python train.py --balance_bias=true --init_std_router=0.00764 --num_attention_heads=2 --num_key_value_heads=2 --head_dim=64 --norm_place="pre" --positions="rope" --rope_theta=10000.0 --qk_norm=true --parallel_block=false --lr_head=0.012 --warmup_steps=50 --schedule="wsd" --batch_tokens=262144
Below are experts of layer 5 (counted from 0) of a mixture-of-experts language model. Rows are named router (the router's row for the expert), gate (a neuron's input weights, with its number), up (a neuron's input weights, with its number) and show model dimensions 0-127. Each number is 128 + 32 x the weight over its row's rms, rounded and kept within 0 to 255. Numbers have three digits each.
Before each expert's rows: "gets" lists some tokens that make up at least twice as much of what it gets as of all text; "mostly gets" lists some tokens that are sent to it at least half of the time. This comes from a sample of Wikipedia text that the model never trained on. Tokens count by the router's weight.

# expert 11
gets: "s", "e", "y", "o", "ing", "on"
mostly gets: "ney", "ack", "ton", "nes", "os", "uck"
router:111146168120228103123133109106104090172172139120149123138108096083158184067145099093095115196168103130155152137076156124116093095159131160134154147142126162097106124137151086077129128112087078159100136139114151161128119121137079172147121154105131181103108122128129107032120124170129116176081109158094125032157148109123181152093098092184147162101153088137094174140172120124138124088163
gate2:156154129091137156121158090104178145134173098149152139124162126121115117105093098105133089164166113122175129140161134160091046040180144133108101162113127132149077081132110118116176137119125112143153151141103115063171103128139101130171117155120180150067130065138089106155155160139107062126199133098130082126145107118083158185101157130206163172102124136156108065071201132112114114128135
up2:106133141164165105078090199126103132131117147064103140097131115146127210171121166159128131123102127142070125110097155120157144189112169088130100145105144121115125127111166163133076115128153113126098170094140086161056111090058123096106098078157140129147148149140072187141154104159111145159048102158105111106154076090114167146191095103103158146129104162102117171164065150161150065151116
gate3:116082106073195204152148119066055094135124100151151091125102144124175089144131156104130115151120177128196159146091095114115051126087147175134136116105180127141155154129156126107121118098081103077140145196130102131110129084150118147130125143085148140149089102099080150114172130108155157163098095187135126136176143152107210126066098132129161078129097078065124142101143128117089167114129
up3:119054163048119105110074096163084110160124181103146155107119118142103140140161120122160118150144101113224112126118105155163136151109147113072130122134190130134160162125143141136154148143133171050161122163108193083099146104149117126112165114122143094090119134114154105110113174118131052093096135103052167138182136132174124126140133159125093128155110148134115113117085093010175138148114
gate4:082112146126183098101099151200144148156168169115122140111117150077191139168155171148097144152123102147160115129095117156088188111165088206141146103052101129155117147177087118112139107057100165108139113143163149108179147110142085187133103126133124167157105155116160085162093138132126137156089123177127084093159176105226159159132097144143094137065143097103104116158125144131151150084112
up4:105134114196137200177156117064124148062110093159126130155085171154125105095149127137123138089124156123132137140119116127174050171130138087163178112094113109118089106128069132150052146100116103106106101093099073077111104171099114136154151109192110144135154106148128073133154129150084085110119133137122150115110087105091125114126114116064173048178082102112178120161164135127066119132179

# expert 17
gets: " the", " a", " The", " his", " an", "The"
mostly gets: " the", " a", " The", "The", " an", " his"
router:091205123085157131068090107146097143119144140149103110129128096112125102114055156073133094147110076130181144186118093090133116097129104133143127117128082139166145117113141110083080186095107149070130094120139120169109100222190132146126202115155107212124134148160122171074112038115108146112154149127142133106145176117121111165149126169130138163164176086133125116097108133105173103132137
gate0:108111114094114130052073097192147160161092088215127134145128151119149091125125138131027138119170108128145117165159115137073043121130136116132144133151111117109148152107094097091124125090122105109132131142133097150176138140143117064100122172080063113198146098168105121160114148107128150144134112141143085119166102094104105095138193155110083178126162193119112120080102159108093080139183
up0:199196156201115150096135153131148163118092128170125099086119133128128143123139148097125166098150110130160175169187120159130124110133156108144124161154152173108108164134098077122171117153135181110169213091140173121119140146114139143154202160158071116183110144141117181116125148145126124144148097107113088044160153110140145104119095170150097117086156112148111114100115163099190108209198
gate1:076149153143098172202106078181134111130128124132059155104151167115122144118142172149141110149154055071132159131170110127149092129138057162111140186077174095120144073141117147105146133095077144088177126104108147155116137061146128213076161085174150191150144156176184113107123128122106131106084148182137128119121100121165180144145145079139108116137114132122127142086164095109162091116141
up1:095133150143138068123136181096160119185083124111121132113109045168069078104133114080134088093142121129119130157118077165103135097169131086129088098158147156164171160135141125156114156121154131140079146173174099088077102170082162072176165165144149071150124147133175135206161135162105111131206103126115119115068171129129099085095152122084115173098124126138101138181099121134076109141139
gate2:106172090158079154166118070186160114085160132112158086130129115130166130110143151136101104167161141078113102186163142149125155199099145113112184094145152111204147103078053127098118122130091105129103124147080126176089078126108052141171122107159125169129129131116106074140083112184147138138083167123126144153170140128098123142164079119149113090153150147068121068106125144072126061111106
up2:159061104113133148096120109092078101181084078137083062112105152171170143126151106132137122100226097141130134129066174126138143123102089074154162081110135146121105150092111115101133130174071149089072150176139173103128171105123143125147132136105146128133115178155152066148130129102122115173114095165126040135108150133114088152141113076130132203131120167144129114170177087152116173181137

# expert 15
gets: " to", " of", " for", " with", " and", " as"
mostly gets: " not", " been", " after", " but", " over", " when"
router:041137103106130062153103174110144123133144169137136129061101135085140105112120105093139117138113074119109160180062127116162088111123180111151117164107166144113135174098096092118110116072115124116106054090161115169172081145174191104154173074114156178132190138144118139087133102150140171185118142080154087099151141162139120198141115145097117165132148075106109112111111114093195122134144
gate0:079093105100172110077090138172085149105100185120184071138175077146198132085135095148136151138119159093161105160122114137136178105110174136120132116084146138155104202110197147093134122127132175108111130157132137120095179096129190138174113125153119156134117113100115097152074103108097157167126106077106062145130146146136127189154120105174110113126165087065085095189118125162102180152166
up0:113111067167156072156110105126087083156170117170133174083105100102137106185112105134105101054140132131111129098154148165089105109152102113110127143129129096053100076104130149127185090165198105103100139134137153107087101132174106131148123111106111180146108134108133156193138112116151176108035097137119129130171094135159113052099127101049130092135146168066134162142185143159123101130120
gate1:148146151161183096165177175157138095137161157108124192107093158143171109145109129166102071119085114160117165116153161077177141098076134173096096146089137085098088155132120116085104136124119119094149098181121204122170078122093160083164105158123142135176149172114132147118116105116184199142089126124132114088191108105174120140172156190168111157101115046108103153131097106148159129126111
up1:144063155140112143114144138078058128141176101156173136135162090151121147083182142133146131092148115153099135124168119218113145126185130129186111073123097089100143114148125115129104162206159110152078145090135122117151099130164114126084133149071124051122185129102098147101156143141134119151131145134092133157151176104073173106086134111106133120094138182135193102117178206146106077082140
gate2:124116078093157103070103107114137155129164189147051187080140173153147107130129089174139083177149137103184152113099164119126183095134124066185138140128157147106118156127132065149152089126112171130141085177136133126157122116168155107125166102146102134113156105118153123146050149151101125168116172062196110119082105094160116099139122116149105099162125104080137133075112136125086031113132
up2:111138125125100046062170149090134094113097132171123169131127166106106071137094078075138107108102132129191151116127129116159092110116150086105098106100151112109150107143150165112044096137119109128160161118070119091167106083164141097173087102139156117135163098150109125113113170106086127075125142151148127155121154140121066139165147144095145148228238128133137130128092162094105172088111